Weights of a small mixture-of-experts language model, trained from scratch on English Wikipedia.
Size: vocabulary 15857, 23.5M parameters.
Experts: 96 experts in each of 8 layers, 64 SwiGLU neurons an expert, a softmax router.
Below are experts of layer 4 (counted from 0) of a mixture-of-experts language model. Rows are named router (the router's row for the expert), gate (a neuron's input weights, with its number), up (a neuron's input weights, with its number), down (a neuron's output weights, with its number) and show model dimensions 0-127. Each number is 128 + 32 x the weight over its row's rms, rounded and kept within 0 to 255.
Before each expert's rows: a language model's description of what the expert responds to. This comes from a sample of Wikipedia text that the model never trained on.

# expert 26
Description: Pieces of personal first names and surnames (William, He-id-ler, J-ess-ica) and he/she was or has verb phrases in biographies.
router [ 80  87 132 104 100 134 200  71 103 164  69 141 137 127 201 117 149 181 134  87  81 139 137 176  86  97 154 175 125 215 102 103 139 123  72  71 103 147 110 152 119 102 123 109  79 100 105  98 124  89 135 131 108 142 114 131 125 142 147 133 132  94 166  68 118 119 160  95 126 149 122 107  71 113 164 152 107  85 153 117 128 136 113 140 152 153 116  80 113 139  66 117 156  39 186 148 179 146 163 123 125 132 141 115 147 148 104 146 150 130 165  96 150 120 171 176 100 165  90 155 134 151  58 164 104 123 127 156]
gate0 [151 122 122  81  93 106 187 133 103  54 115 166 145 130 132 109 127 154 147 107 135  97 126 215 139 117 138 121 150 145 108 136 130  76  77 117 101 180 159 114 196 123  99 128  93  70 114 110 114 128  76 149 160 183 130 147 129 136 146 167  89 150 120 172 138 179 193 103  99 166 127  84  44 152 157 116 153  89 115 111 104 181 174 146 108  89 124 133 131  89 144 145 150 101 155 144 164 149 174 103 102 102 146 160  50 141  87 114 135 132 155 150 193  57 151 112 109 103 129  95 154  84  96 113 142 135 143 105]
up0 [121 113 105  51 137 130 181 113  47 145 148  97 144 107 141 126 145 135  64 120 107 124  62 149 106 144 168  90 154 170 165 135 131 114  71 167 139 131 184  85  86 113 140  95  88 109  93 195 133 130 113 108  74 130 157  86 155 145 186 166  68 111 105 138 151 157 135 191 134 207 121  89 123 139 124  95 120 101 167 139 108 165 145 145  92 123 102  99 135  95 109 140 129 179 152 187 111  80 124 152 123 126 108 130 116 122  75  94  99 115 100 135  92  74 106 161 118 146 125 172 118 160 105 158 111 200 154 157]
down0 [ 72 108 148  85 138 126 133  91  71 140 116 159 111 107  78  94 131 130 187 104 153 136 156 131 133 147  82 146  66 162 127 132 135 183 152 140 149 112 171 137 110  91 117 176  99  77 106 124 125 123 151  53 148 109 136 162 109  96  88  99  49 112 112 129  65 105 125 112 101 150 133 133 124 144 156 162 106 173 175 165 163 111 135 155 132 106 143 184 194 191 126 127 135 117 122 207  60 170 124 145 125 139 153  80 118 157  90 148  79  79 123 166 111 134 141 168  92 173  90 184 129 131 108 140 135 133 109  67]
gate1 [168 137  91  93 137 141 198 100 155 112 122  81 134  72 150 129 160 144 113  90 116 150 153 168  62  98 141 109 102 171 111 105 117 152  79 100 112 130 114 103  74  80  91 100  83 121 119 157  49 117  98 127 134  90 184 104 120 124 140  93 116 105 174 101 155 125 124 169 136 131  82 119 120 141 111 126  57 166  93 142  94 129 151 175  76  91  89 114 119 119 170 135 159  65 139  97 166 140 156 151 160  58 190  89  64 162 138 137  95  92 124 157  98 128 129  61 138 134 123 156 113 109  84  98 124 110 125 180]
up1 [ 99  68 175 136 113 120 154 106 154 132  97 111 156 104  99 154 184 100 173 167 154 103 124 129 102 111  66 130  90 163 118 138 153 134 139 101  63 117 112 149  79 184 126 120 126 157  84 189 161 122  85 183 161  80 124 138 114 120 119 127  90 131 159 144 173 158 121 145 129 163 117 133  92 123 190  93 183 119 169 108 102 126 136 110 138  65  82  72 123 200 118 129 118  76 156 112 175 164 164 135  67 180 112 154 155  99 146 111 120 174 117  77 117 112 163  90  67 125 145 117  97 144 119 120  69 101 105 169]
down1 [115  99 121 165 169 130 105 133 141 106  46 140 145 113 114 129  84 171 155  72 135 147 166 121 137 116 132  73 146 114 113  80 141 205 166 106 126 105 123 156 102  98 139 128 113 172 148  98  86 145 109 139 150  94 149 136 120  79 121 138 104 143 129  93 104 103 108 144 185  80 108 135 118 114 155 158 130 116  94  86  94 138 129 130  84 138 170 151  76 139 143 144 202 104  85 116 126 169 130 152 111 117 116  87 109 150 103 139 146 111 140  85 171  98 138 211 105 173 127 176 104  83 118 221  47 188 110  67]
gate2 [101 127 151 120 158 173 139 113 166 148 158 208 123 107 138 139 145 135 117 172 143 139 132 184  89 132 191 125 170 187 150 116  98  98 105 104 111 169  88 132 151 196  95 173 145 154 131 142  79  96 206 149  96 104 138 119  94 163  78 131 142 141 159 104 142 113 115 160 110 168 161 123  96  99 121 102 117  66  96  53 108 102 124 174 130 162 124 165  98 123 119 141 131 101 163 201 168 121  68 101  83  85  73 131 210 131 100 111 140 160 133 125 163  70 129 118 142 120 104 130 119 126  96 176  91 129 142 148]
up2 [ 88 137 151 137 135 154 154  86 139 162  55 210  72 117 117 137 163  97 128 141 141 106 122  92 129 127 170 149 142 107 106  98 105 141 121 168 144 132 110  90  78 118 169  65 112 125 142 116  99  81 106 120  54 155 131 213 140 137  74 131 132 132  92 143 119 154 196  81 128 137 139 120 134 152 154 132 131 104 149 126  82 136 161 117  58 134 113 141 127 160  79 125 134 126  64 174 142  80  75 147 142 103 160 144 129 139 137  82 164  36 188 122 117 104 119  99 130 145 163 122 181 126  83 123 142 111 184  93]
down2 [107 101 121 185 123 135 154 120 145 104 123 193 117 174  94  97 153 159 147  74 110 104 113  53 112 135 142 136 135 134 183 179 151  72 114 140  98 116 103  91 128 123 130 131 161 148  95  96 160 140 118  95 220  87 156  67 145 137 147 122 165 150 157  70  76 198 126 177 122 109  90 100 107  92 158  98 148 164 131 102 118 111 101  53 209 142 118 154 105 160 139  84 139  86 155 126 121 118 129 150 189 115 155 119 154 135 136 155 123 118 167 118 172 144 115 152 111 156 160 159 141  88 162 134 157  68  81 103]
gate3 [ 93 159 169  96 106 149 121  69 100 140 113 130 116 180 143 151 114 125 101 109  99 140 133 120 136 190 188 163 117 173 137 201 139 135  81 143 164 101  95 169 150 118  88  97 157 143 118 147 111 142 133 160 129 125 143 124 151 187 123 154 136 154 125 158 149 142 104 125 177 129 101 138 160 119 123  51  56 134 137  12 161 130 116 120  92 116 157  85 140 125 110 148 115 125 168  95 177 128 148 170 109  95 151 142  99  72 114  90 119 159 129 104 126 142 161  85 114 157  91 231 114 124  70 108 139 124 146 192]
up3 [ 85 132 190 145 158 133 148 111 104 101  95 199 102 137 142 151 117  86 153 187  83  53  72 110 131 127 153  94 135 122  95 156 134 188 115 158 115 115 161 126 191 140 101  89 107 149 132 124 133 194 159 143 117 137 148 149 191 154 112 143 139  60  99 117 131 118 179 121 158 146 163 130 182 114  68 123 155  94 117 144 148  78 109 117 101 125  81  31 191 147 117 147 159 126 137 140 150 127 137 140 128 101 183 129 153 148 124 177 115 164 143 174 177 144 102  61 134 121 130 170  96 140 157 154 130 157  84 118]
down3 [151 100 176 135 127 111 149 140 124  88 123 167  93 127 150 181 147  96 155  90 129  74 223 122 107 100 124  98 136 164  76 129 128 157 102 145 144 140 105 201 190 124 102  86 122 165 102  48 153 172 127 147 143 182 152 133 125  85 107  92 114 116 188 172 133  70 125 136 166 141 149 108 156  86 139 156 207 113 125  95 159  98 125 175  87 145 187 113 154 106 200 146 109 143 180 111 129 107 139  67 110 137 116 144 158  73 133 137 128 148 126  96 123  94 167 143 119 171 113 138 164 120 147 124 177 131 136 159]
gate4 [105 120 151 160 144 108 150 125 125 101 111  85 177 123 185 137 163 117 124 145 126 156 126 183 117 115  96 149 167  90  87 122 127 110 112  70 166 122 114 100 121 160 142 122 114 171 135  70 119  94  87 139 143 184  69 174 156  68  94  94  59 122 164 152 157 178 106 166 142 162 175 180 148 190 193 147 103 117 126  95 134  95  95  81  86  47 168 147 146 119 150 188 161 108 186 129 167 141 146 124 100 125 150 116 125  86  97  78 143 135 122 180 140 100 124 133 169 143  90 167 153 142 107 159 155  93 143 144]
up4 [122 110 135 148 135 153 149 159 162  75 142 124  71 160 122 109 100 124 120 140  78 120 186  96 143 171 138  82  68 105 102 108 139 107  95  66 167 141  90  75  81 111 141 141 107  86  91 129 141 107 118 180 144  61 174 136 167 107 132 187 120  89 151 159 168 115 120 126 143 153 128 142 176  78  69 117 150 115  61 102  88 159 124 180  95 137 167  90 113 103 128 112 131 112  78 145  83 166 105 155 176  98  96 112 165 103 114 146  46 134 125 117  93 118 102  82 106 157 152 181  73 161 119 107 101 125 154 161]
down4 [154 118 134 162 143 120 115 200 103 178 116 128 136 158 118 188 137 130  84 130 140 196  82 110  93 127 111 187 125  94 130  89 118 115 132 135 170  88 107  98 165  65  91  90 125 105 171  77 138 185 149 153  51 110  89 139 196 100 145 155 139 103 156 125 127 158 130  62 136 163 130 114 168 102  23 130  51 137 100 107 100 169  94 195 100 156 102 144 130 116 130 143 144 123 156 146 150 171 107 130 128 129 140 141 146 111 138 130 135 145 125 187  70 121 103 120 120 152 123 182 162 130 132  94 169 154 135 117]
gate5 [103 126 130 124 133  78 140 144 178 155 124 187 119 147 152 121 129 120  51 118 137 159 163 155 104 147 107  90 118 155 109  58 147 207 120 122 116 185 140 136 126 160  81  93 139 147 178 121 141 178 112  73 157 110 109 160  98 113 117 131 160  55 131 107 126 180 116 129 111 160 129  98  86 122 165 126 150 120  90 104  92 117 176 137 198 134 159  53 169 171  91  98 120 127  90 143 150 161 122 134 189 102  83 124 102 141 181 140 118 169 156  93 173 170  82 109  90 116 105  92 159 154  95 136  99  77 158 169]
up5 [101 119 106 178 122 203 132 142  93 128 117 167  86 179 149  70 100 150 131  95 100 129  99 151 112 163 160 135 166 209 137 173  83 149  94 138  64  92 149 126 167 123 157 168 128  76  72 116 143 142 118 147  97 141 173 143  94 161 127 115 127 134 169 102 164 147 133  80  75 100 143 145 229 112 100 112 128 136 114 182 184 133 138 138 155  93  69 131 121 160 108 142 118  66 133 118 178 173 160 120 146 120 159 152 137  90 128 126  97 186 169  89  94 140  96 174 106 172 124 156 147 110 140 143 155 120 136  92]
down5 [131  54 179 125 142 151 157 155 140  95 115 166 130  75 177 100 176  75 166 145 101 147 115  93 147 157 151 116 124 132 135 143 134 132 152 174 127 134 125 158 132  83 119  98 134 154 157 127 133 133  99 137 160 125  82 122 105 116  61 125 151 115 115 104 101  62 141  58 109 113 147  75 139 136 130 158 123 148  83 176 156 116 149 183 110 190  82  71 151 126 156  97  89 141  49 129 130  99 113 108 141 146  39 163 144  93 128 164 111 111 152 152 135  72 188 129 108 119  32 168 126 127 110 176 138 109 101 121]
gate6 [155 150 147 105  89  64 130  49 122 135 146 189 162 115 122 148 172 119 121 101 161  96 159 155 163 133 146 169 128 145 142 104 168  97 136  85 190 152 155 129 108 117 118  57 116 137 168  65 152 109 141 133 148 129 172 107 146 155 117 141  70 144 147 149 127 125 222 120 115 124 123 120 144  75 203 169 100 130 142 147 106 162 128 156 150 145 123 119 120 144 115  97 137 149 122 109 104  49  82 131 114  84  94 132 111 151 125 185 152 176  93  63 144 104  92 137  29 134 102 135 123 104  75 151 117  99 115 112]
up6 [122 112 119 137 126 132 157 154 104 114 152 105 111 115 108  57 102 123 155 121  94 132 110 174  68 123 157 114 137  94 130 147 151  96 126 147 139  97 105 166 172 140 133 114  93  91 114 192 183 183 148 192 139  88 129 169 135 138 185 126 135 109 107  63 147 132 155  93 123  98  98 137 144 139 120 133 109 190 157 171  35 106 120 177 174  85 127 135 137  73 121  60 163 199 144 104  97 130 144 129  74 135 135 107 119 170 160 122 150 187 113  63  58 141  74 140 174 114 173 104 158 127 126 158 122 130 132 144]
down6 [162 133 201 101  85  91 106  99 144 144 109 141 115 147 126 109 109 119  97  91 101 143 115 116 126 143 121 104  82 146 115 118 103 122 170 109 123 174 168 119 172 108 117 144 128  95  82 100 111 181 134 152 147 122 163  83 130  82  91 121 118 118 157 176 153 109  94 130 125 164 101 118  94 166 146 155 122  76 121 166  90  66 135 111  88 119 201 120  77 122 134 140  93 132 139 145 179 100 128 122 121 127  32 127 135  92  46 158 113  92 114 212 156 133 151  95 101  36 161 133 146  62 103 143  90 130  95 172]
gate7 [133  96 129 149 112 100 130 100 149  91 119 153  88  69 145 176 124 162  85 170 118  85  94 114 122 132 125 143 113 143 102 161 117 134 140  73  80 139  77 130  71 178  86 142 138 135 166 180 128 195 117 111 144 149  73 130  91 104 126 162 113 113 156 147 108 100 147 114 124 211 156 104 125 127  70 124 132 166 174  81  81  82 148 115 155 167 141 108 113 118 131 107 184 120 150 223 203 154 186 134 114 153 161 107 154 112 174 159 154 143 138 115 151 131 148 115 112  87 166 126 144  64 108 138  82 107 116  70]
up7 [185 133 153 147 139 152 127 126 152  68 129 102 165 145 118 171 131 111 160 192 136 100 147 145 116  94 153 146  37 147  99 162 153 143 150 105  70 146 170 135 104 124 187 172 112 146 120 108 113 100  99 127 180 102 130  92 186 169 120 148  90 110 204 164 140 155 173 107 156 139  81 107  80 156 114 123  83 178 188 138 102 192  81 141 133  84 109 120 142  75 136 154 172 167 110  79 133 190 106  79 102 143  96 151 124 171 102 108 119 128 164 156  79  99 154 158 134  90 100  94 112 119 154 146 152 123 117 110]
down7 [115 136 181 128 137 169 143 102 142  57  54 174 116 119 172  97 139  86 141 148 151 124 134  91 117 162 123 108 160 129 156 105 110 116  82  87 132 148 159 179 139 146 123  90 108  62 114 136 177 131 160 180 150 123 118  81 114 144  87 186 169 148 125 141 148  94 216 128  96  87 119  74  97 150 150 113 113 174 171 137 151  61  75  89 107 155 146 108 152 132 158 136 123 129  89  69  90 203 148 134  88 103 173 141 107 157 140  87 119 154  94 134 115  93  99 120  95 122 113 116 136 150 101 101 178 149  67 153]
gate8 [ 98 111  89 134 108 142 164  80 180 115 115 155 156 103 150 108 122 158  94  69 115 116 161 140 154 104  72 178  63 104 131 135 158 102 171 111 113 109 153 168  95  77 167 183 133  99 155 154 158 183 103 133 104 138 102 152  94 171 114 140 111 118 140 104 162 159 127 107 112 223 173 149  81  89  75  38  97 148 138 151 117 173 161  74 145 129 134  57 157 106 148 168 150 100 115 164 175 131 155  80 131 118 145 131 119 166 107 136 108 157 145 132 132 158 194 169 124 117 161 130 157 136 144 180 134 134 160 146]
up8 [147  96 125  88 137 153 109 145 134 130 114 194 143 125 108 152 184 149 131  89 121 147 128 137  98 133  89 142  28  96 105 128 161 114 124 115  72 106 120 164 111 122 192 144 177 179 101 168  94 163 120  84 146 121 134 115 156  99 130 122 119 129 119 104 129 140 158  93  69 105 169 173 161 124 144 106 121 145  63 132 134 161  71 106 130 167 157 100 109 139 125   0 148 107  84 114 132 134 109  83 110  98 126 129 187 190  56 136 137 172 133 125 179 136 146  84 107 130 148 187  95 113 108 124 168 140 138 127]
down8 [149 156 123 164 128  99 121 142 115 122  47 227 146  82 165 101 148 153 146  70  96 122 118 105 127 127 135  43 162 109 118 126 151 126 126 112 100 114 168 187 148 119  98 106 129 202 158 136 168 129 124 178 143 117 121 128 106 102  71 116 135 121 109 140 116 124  93 122 183  75  83 138 137 133  88 108 151 146 126 112 188  64 116  72 123 138 149  88 162 122 139 138 145  73 101 116 131 151 187 117 132  77 142 123 151 150 103 120 148 130 150 151  98 134  52 103 180 105 167 104 122  40 146 138 111  86  86 123]
gate9 [101  90 162 135 108  92 109  99 140 104 111  98 107 154  37  61 157 144  99 136 119 108 131 198 120 109  84 188 123 113 189 101 102 123 137 104 165  68 112 198 154 149 123 102 148 117 148  32  98 137 101 161 171 109 163 117 135 159 119 117 121 111 148  88 150 116 111  88 121 138 111  81 116 111 143 168 111 124 105 138  91 127 162  46  91 154 159 178  91 145 184 128 162 120 133 115 131 123 103 131 130 156 191 206 168 111 106 152 138 139 141 132 134 166 126 135 156 101 170  84  96  94  84 139 143 162 108 156]
up9 [115  98 141 162  94 128 140 172 152 172  83  59 119 105 164 127  93 118 176 158 134 119 157 156 175 134 129 132 108 116 113  92 104 166 139 123  86 108 112 203  68 140 147  80 136  88 125 152 136 129 160 156 162 147 126  94  91 115 143 100 103 104 186 162 123 103 118 158 241 175  71 119 134 104 155 105 103 132 133  69  89 114 114 156 151 147 146 170 169 111 168 120 204 110 154 113 129 163  72  99 135 136 153  86  92  95 160 126 116 129  47 156 119 128 114 112 143 116 136 185 136  82 150  91 125 162 148  93]
down9 [127  87 138 112 118 148  99 156 124 135 118  99 155 137 155 200  84 148 100 107 137  96 112 149 153  82 124 121 118 144 128 170  57 207  63 135 108 174 152  71 144 146  82 112  85  79  66 126 145 158 152 186  79 163 131 104 142 113 129 111 112 128 158 136 104  71 121 112 147  86 115 108 126 142 128 115 161 115 132 166 133  81  69 193 109 107  65  63 122 120  72 154 177  85 140  54 104 160 141 160 126 148 155 129 105  99 127 157 160 161 109 171 165 133  98 139  95 158 111 150 134  89 151  80 136 101  98 106]
gate10 [131  62 126 174 128 103 216 139  80 153 137 150 104 102 157 105 113 117 153 106 129 138 135 167 140 136 148 125 151 176 107  68 114  90 162 130 123  83 150 164 122 128 159 113 101 177 172 104 131 115  94 150 101 142 140 118 149 151  77 153 121 164 148 141 135 102 114 155  55 116 157 127  81 115 154  93 130 108 145 110 143 110  76 137 143 114  80 123 149  91  57 131  96 148 170 139 202 164 178  77 117 129 150 141  90 125 131  82  57 103  72 143 139 122  58 100  59 141 170 107 125 151  72  70 132 120 166 145]
up10 [ 68 170 110  83 127  80 100 143  89 129 143  77  95 160 119 159 131 147 129 123 159 132 167 119  91 115 114 124 131 128  88 182 122 143 130  84 134 120 150 159 162 118 130  48 162  72  84 138 194 145 119 138  60  58 133 122 127  77 111  61  72 112  88 159 147 165 146 134 161  74 166 106 128 107  87 135 121  56 131  97 128 134 163 133 170 120 113 189 133 141 134 108 129 136 140 116 135 117  84  96 117 130 127  85 142 198 163  90 162 112 137 147 145  97 132  55 121 165  97 129 199  93 122 107 140 168 150 154]
down10 [107  86 134 134 127 133  92 202 149 102 168 119 104 155  92  99 118 197 158  85  78 115 101 134 113 110 124 125 151  90 158 152 172 120 105 126 135 148  98 193 135 157 191 178 161 165 207 171 151 120 153 131 135  57 126  96 119 128 140 126  91  99  76 161 168 116 126 113  79 171 128 132 104 112 105 148 153 130  67 101 175  96 128 117 128 109 179 201 203 129  93 148 115 129 118  90  90 164 112  85  99 146 154  83 123 148 109  96 105 109 121 107 158 130 141 150 121  72 154  64 115 109 122 118 160 107 188 111]
gate11 [151 111 164 159 101 138 116 136 161 134  86 129 158 175 177 106  82 119 143  80  87 178 159 100 116 159 113 133 157  69  92 106 125  94 117 111  92 177  88 136 149  92 160 103  85 118 122 153 159 206 132 135 111 185 111 151 101 105 109 144 157  93 170  47 123 179 157  89 183 113 146 135 159 100 128 159 102 151 174 113 106 115 173 115  91 170  89 158 120 110 118 139 142 125 199 143  80 144 103  96 114  99  95 130 153 118 128 166 136  66 140 108 109 151 160  63  75 103  70 183  74 130 153 112 135 100 140 147]
up11 [104 142 128  60 149 128 185 158 126 171  91 132 107 178  93 167 130  78 158 175 163  86 109  89 125 152  81 152 116 136  99 124 144 145 109 147 154 149 179 157 144 106 140 112  87 110 155 136  80 123 131 153  76 199 157  88 166 157 189 141  89  71 165 202 112 124  74 161  72  97  88 130 171 143 123 122 167 115 146 103 116 119 169  80 145 138  86 122 134 133 124  82 115 144 132 115  64 147  98 126  93 117  94 116 171 159 171 108 157 184 185 129 113  92  82 161  82 138  98 114  96 143 140 165 152 144 108 115]
down11 [121 145 123 134 117 117 144  91  99 112 142 163 159  76 134  81  96 128 102 122 144  60 103 197  96 156 135  72  75 135 135 155 149 129 187 130  76  73  90 112 127 146 134 148 135 143 178 118  87 148 163 103 140 122 186 150 122 116 136 118 136 189  97 145 116 159  91 113 130 122 124  89 141 125 134  94 128 111 133 135 169 109  83 165  80 103 149 179 164 151 102 119 113  96 128 108  99 129 129  64 154 146 115 143 164 124 110 116 191 139 150 139 135  84 231 101  99 161  88  62  86 118 135 126 128  15 138 159]
gate12 [120 105 161 173 120 150 123 150 140 144 147 107 179 125 101  76 164  67 160  29 140 140 140 138 122 133  93 150 123 139 163 119 158  63 115  50 112 131 128 118 162 106  33 100 136 131 119 125 118 144  84 156 142 132 116 149 167 124 123 135 142 164 244 119 122 173 137 126 157 122 118 157  53 130  75 134 149 130 135 106 111 116 117 131  94 190 123 120 175 202 137 164 106 165 168 111 157 132 116 115 127 153 107 189 147 181 162 146 108 134 123 119 129 103 110 131 163 124 137 123  44 109 126 173 136 145 110 117]
up12 [ 85 143 140 146 161  77 135 135  55 151 215 151  97 121 132  41 159 129 206  59  93 113  78 147 159 123 152 110  94 115 105 140 123 116 132 146 130 104  73 127 116 165  88 134  87  84 104  91  83 126 109  99 153 125 105 178 100 122 128 175 109 148 182 147 108  62  76 171  94 130 139 148 178 140 109 122 118 117 153 129 164 140 146 144 126 145 202 125 148 145 175 135  99 128 105 105  77 111 156 195  80  80 140 146 126 104  91 157 135 136  86 143 169 139 123 136 154 105 186 106 132 130 112  86 154 135 123 133]
down12 [101 109 132  82  88 161  81 126 113 134 163  90  95 141 129  82  94 155 138 140 114 117 101 150 199 153 130 211 166 150 127  76 181 151 115 158 102 137  90 124 107  83 102 168 165  71 115 144 137 143 126 127  89 151  70 122 116 165 155 151 153 111 149 185  64 138 158 115 115 177 139 123 118 110 117  70 178 173 155  35 136 162 209  79 102 128 162  92 166 125 109  94 151 138 138 151 137  99 148 174  81 108 138  86 135 146 136 124 163 117  77 117 148 141 186 135 150 137 165 109 147 149 122  90 139 140 169 131]
gate13 [135 143 166 151  84 122 131  98 132 138  87 172 159 141 152 110 175 159  62 106 124 153 105 153  63 126 156 157  49 163  89 126 122  78 119 133  87 161 148 191 104 168 117  99 179 167 123 106  92 133 142 153 159  97 165 128 117 180 110  88  91 154 156  50 158  94 125 170 138 158 114 163 132 163 160 125 149  86 183  67 120 134 149 149 176 146  94  83 129 167  98 154 165  64 165 142 144 104 182  99 145 115 116 143 175 140 112 105 129 142 100 128 139 165 101 100 186 155 174 124 143 153 105  84 138 121 130  83]
up13 [127 150 122 150 138 185 135 151 164 142 133 133  90 141 124 184 137 110 164 128 125 186 115 113 190 138 160 120 158 134  98  94 149  96 116 135  92 116  94  91 193 209 106 154  60  94 100 121  45  86 129 115 146 120 133 108 178 181 144 109 105 119  89 128 177  88 126  76  90 106 143 155 146 127  80 107 185 140 119 136 141 121 119  79 154 160  91 152 149 165 128 123 161 171 124 112 164 148 140 148 123 138 124 128 195 105 116 180 106 175 127 162  90 115 155 171 138 161 192 141 139  69  76 131 109  65 120  82]
down13 [145 114 102 117 168 122 163 171  84 109 100 124 125  74 201 135 125 129 146 142 133  89 162 146 135 130 122 122 203 120 124 107 100 137  97  81 134 113 148 128  79 184 120 110 102 131 139  76 115 124 136 127 114 200  30 135 111 162 138 126  63 138 138 123 223 138 172 113 149  88 177 143  79  92  94 114  88 141  96 133 207 131 157  79 131 114 107 161 140  63 175 181 125 156 142 157 171 134 131  98  72 158 154  95  95  87 125 132 153  81 116 131 129 121 121 139 140 124 158 148 132 130  78 108  90 101 103 107]
gate14 [162 141 132  64 111 134 127 103 158 133 134 122 121 186 216  67 175 120 148 138  79  66 163 104 166 126 198 163 120 140 103 142  57 160  79  75 112 120 138 101 149 173 119 111 174 129 136  90 115 133  90 119  91 161 138 118  61 109  57 183  92  90 138 133 150 128 201 121 148 142 146 130 164 207 176  94 110 127 176 144 128  92 130 129 115  75 113 112 128 105 112 104  62  90  91 184 121  99 116  84 111 123 117 135 130  81 129 127 137 121 141 100 163 120 121 141 120 103 136 115  99 129 115 127  87  90 141 129]
up14 [110 138  97 125 128  85  91 151 134 158 154 116 198 173 108 107 151  91 171 153 111 121 174 104 112 139 152 141 179 124 114 136 154 100 161 123 130 160 107  85 124  89 167 134 173 124 120 103 169 160 152 110  99 142 171 101 116 183 187 161 120 124 163  91  71  92 163 122 142 151 119 207 171 194 110 112 148 151 114 198  85 113 135 161  85 135 145 123 144 120 135 126 144  94 232  94 107 129 161  92 165  99 115 132 148 111  97 173 133 106 173 169 157 150 114 118  85 166 124 110 114  71 106 199 161 106 149 168]
down14 [127 108  95 112 139 166 169 113 157 130 105 107 136 165  74  93 134 101 202  95  59 100 135 160 119 133 222 134 147 155 127  84 112  99 151  97 202 117  86 126 165 149 134 131  71 104 169 122 209 144 137 140 142  99 179  90 151 167 166  93  96 160 109 172 106 131 109 153 179 136  93 157  98 137 118 123  66 120  99 142 143 155 157  95  96 136 162 172 126  97 199 147  87  84 151 152 116 110 132 132  85 162 156 101 130  90  84 115 101  99 112 146 150 148 114 105  93 122 106 175 117 134  99 127 110 195 158 149]
gate15 [ 92 112 136 170 152 130 122 128 107 118 136 132 130 100 138  95 122 158 105 130 157 101 157 195 116 121 128 141 148 119 112 153  62 161 103 140  87 152 105 130 118 108 158 146  82 214 123 139 145 151  87 149 129  99 153 107 119 145 234 156 127 141 184  99 162 127 157 142 133 155 126 103 114 193 131 139  86 125 112 142 152 147 127 155  84 108 134 164  66 192  87 138 123 146 159 141 134 125  92 215 131 154 137 161 139 150  88 203 156 133 128  83 109 103 124 161 121 152 127 181  91 126  98 170 228  60 125 117]
up15 [126 247 213 130 146 144 105 116 133 119  61 138 108  99 147 172 116 121 127  69 105  90 123 158 127 184 176 151  79 169  82 142  99 138 105  90 115 122 127 143  89 107 131  72 168  76  50  98 131 149 160 132 153 121 123  93 132  93 117 140 147 146 149 143 161  76 158 146 200  95 139 161 102 111 131  99  90 144 142 120 139 116 133 105 150  92 106 163 111 152 143 154 176 117  95  96  73 195 168 103 130 114 135 120 153 131 136 124 138 140 101 179 102 113  77  96 115 137 113 142 141 103 105  71 135 149  81 163]
down15 [118 109 147 195 141 131  78 133 122 131 178 129 110 167 172 156 154 115  73 167 150 140 134 141 125  96 143 186  85 114 120 121 113 114 128 118 149 124  55 131 149 120 173 203 185 154 108 185  85 121 155 123 143 133 148 115 125 137 151  66 122  95 112 198 142 134 104 136 166  49 140 143 176  95 106 137 137 154 160 109 135 111  89 107 125 125  93 139 115 143 165 112  63 104 141 120 120 152  95  83  88  98 143 170  91  90 158 116  92  87 137 208 112 176 108 113 121 161  64 135  90 146  76 177 152  94  87 151]
gate16 [119 110 113 103 121  99 131 101 124  79 141  99  52  55  86 161 124 136  92  47 103 104 145 148 154 138 104 143  97 170 129 156 164 116 153 154 147 149 112 153 131 161 172  89  78  81 142 205 108 117 115 113  97 130 131 159  50 147 177 130 127 126 113 117 134 135 168 128 138 110 169  76  94 181 139 120 101 106 119  67 103 136 107  78 133 138 134 101 145 122 121  73 133 136 117 167 112 161 146  52 166 156 184 173 174 105 107 101 100 151 108 148 108 150 149 122 111 128  80  99  82  67 130  66 148  92 146 165]
up16 [170  92 119 141 109 165  91  96  96 127 168 103  49  89  84 127 137 138 130  88 128 169 164 105 171 116 142 111 155 106 117 124 134 132  77 100 117 184 125 136  87 169 116  84 137 141 128 148  78 186 110  91 139 184 194 183 123 159 136 118 138 144  92 124 163 151  99 119 108 111 157 201 138  91 137 104  95 176 127 117  96 124 126 121 121 131 132 248 115  49 189 123 107 138 182 113  67 128 120 112 146 113  97  72 137 108 101 119 155 140 152  95 160 143  73 113 130 134 125 142 104  96 151 101 126 113 163  90]
down16 [158 115 178 150  89 121 151 130 141 192 161  63 206 144  99 116 138 151 172 103 205 172 118 142 114 180 102 170 126 114 119 137 183  54 178  94 131 119  89 168 142 137 149  89 171 130 116 182 125 126 123 102  88 127 102 119 164 135 119  77 139  64 149  85 124 185 144 155  99 109 115 127 116 112 113 148 102 169 156  99  96 110 116  93 171 124 162 128  93 140 133 115 116  91 138 109  91 109 128 128 182 166 199  98 129 121  65 155  72 127  98 104  96 171 116 114 178 150 178 157 159 146 103 146  88 116 122 118]
gate17 [113 140 132 138 128 144  42  96 115 106  80 172 148 123 120  99 130 146 101 146 133 163 169 121 132 100 161 194 152 115 142 106 103 100 128  93 149 113 202 150  88 159 198 143 111 144  84 110 104 193 118 119  98 129 209 115  95 144  89 120 106 123 140  46 145 189 129 173 140  85 110  68 107 174 123 136 182 150  98 119  93  96  68 155 144 124 126 129  98 129  89 122  94 147 131 186  96 171 149  77 126 156 116 113  82 120 122  95  78 140 163  65 127 155  68 131 121 135 104 110 130 133 150 123 106 138 155 174]
up17 [165 168 122 130 119 107  82 107 218 190 126 150 120 109 157  74 145 124 130 201 113  94 115 114 114 119 120 154 165 136  83 174 125 119 148 137 175  71 168  83 138 135  99  85 173 164  84 148 163 131 197 112 129 155 118 134 170 131 101 180 125 160 137 117 149 149 160 146  74 174 139  97 189  94 143 119 146 133 150 147  70 122  67 147 107  84 159 135 117 117  92 159 139 193  64 120 171 142 130 111 144 122 134 160 138 110 132 127 141 108 162  88 145 124 142 171 161 147 165 180 156 158 194 129 105 137 193 115]
down17 [128 133  92 173 131  84 142 125 119 155 148 150 114 130 167 137 136 172 121 163 127 153 150 123  95 146 108  95 181 121 133  92 112 164 114 114 139 113 142  98 117 108 122 130  71 127 117  56  81 116 117 139 124 172  92 155 112 117 129 169 123 138 155 182  65 180 120  85 190  94 143  65 167 119 139 116 104 149 128 111 134 136 131 124 109  69 218 112 155 203 118  65 101 141 140 132 122 167 154 149  65  88 135 137 156 137 134 160  99 103 128  66 143 120 137  67 151 104  73 101 133  48 144 170 121 160  49 154]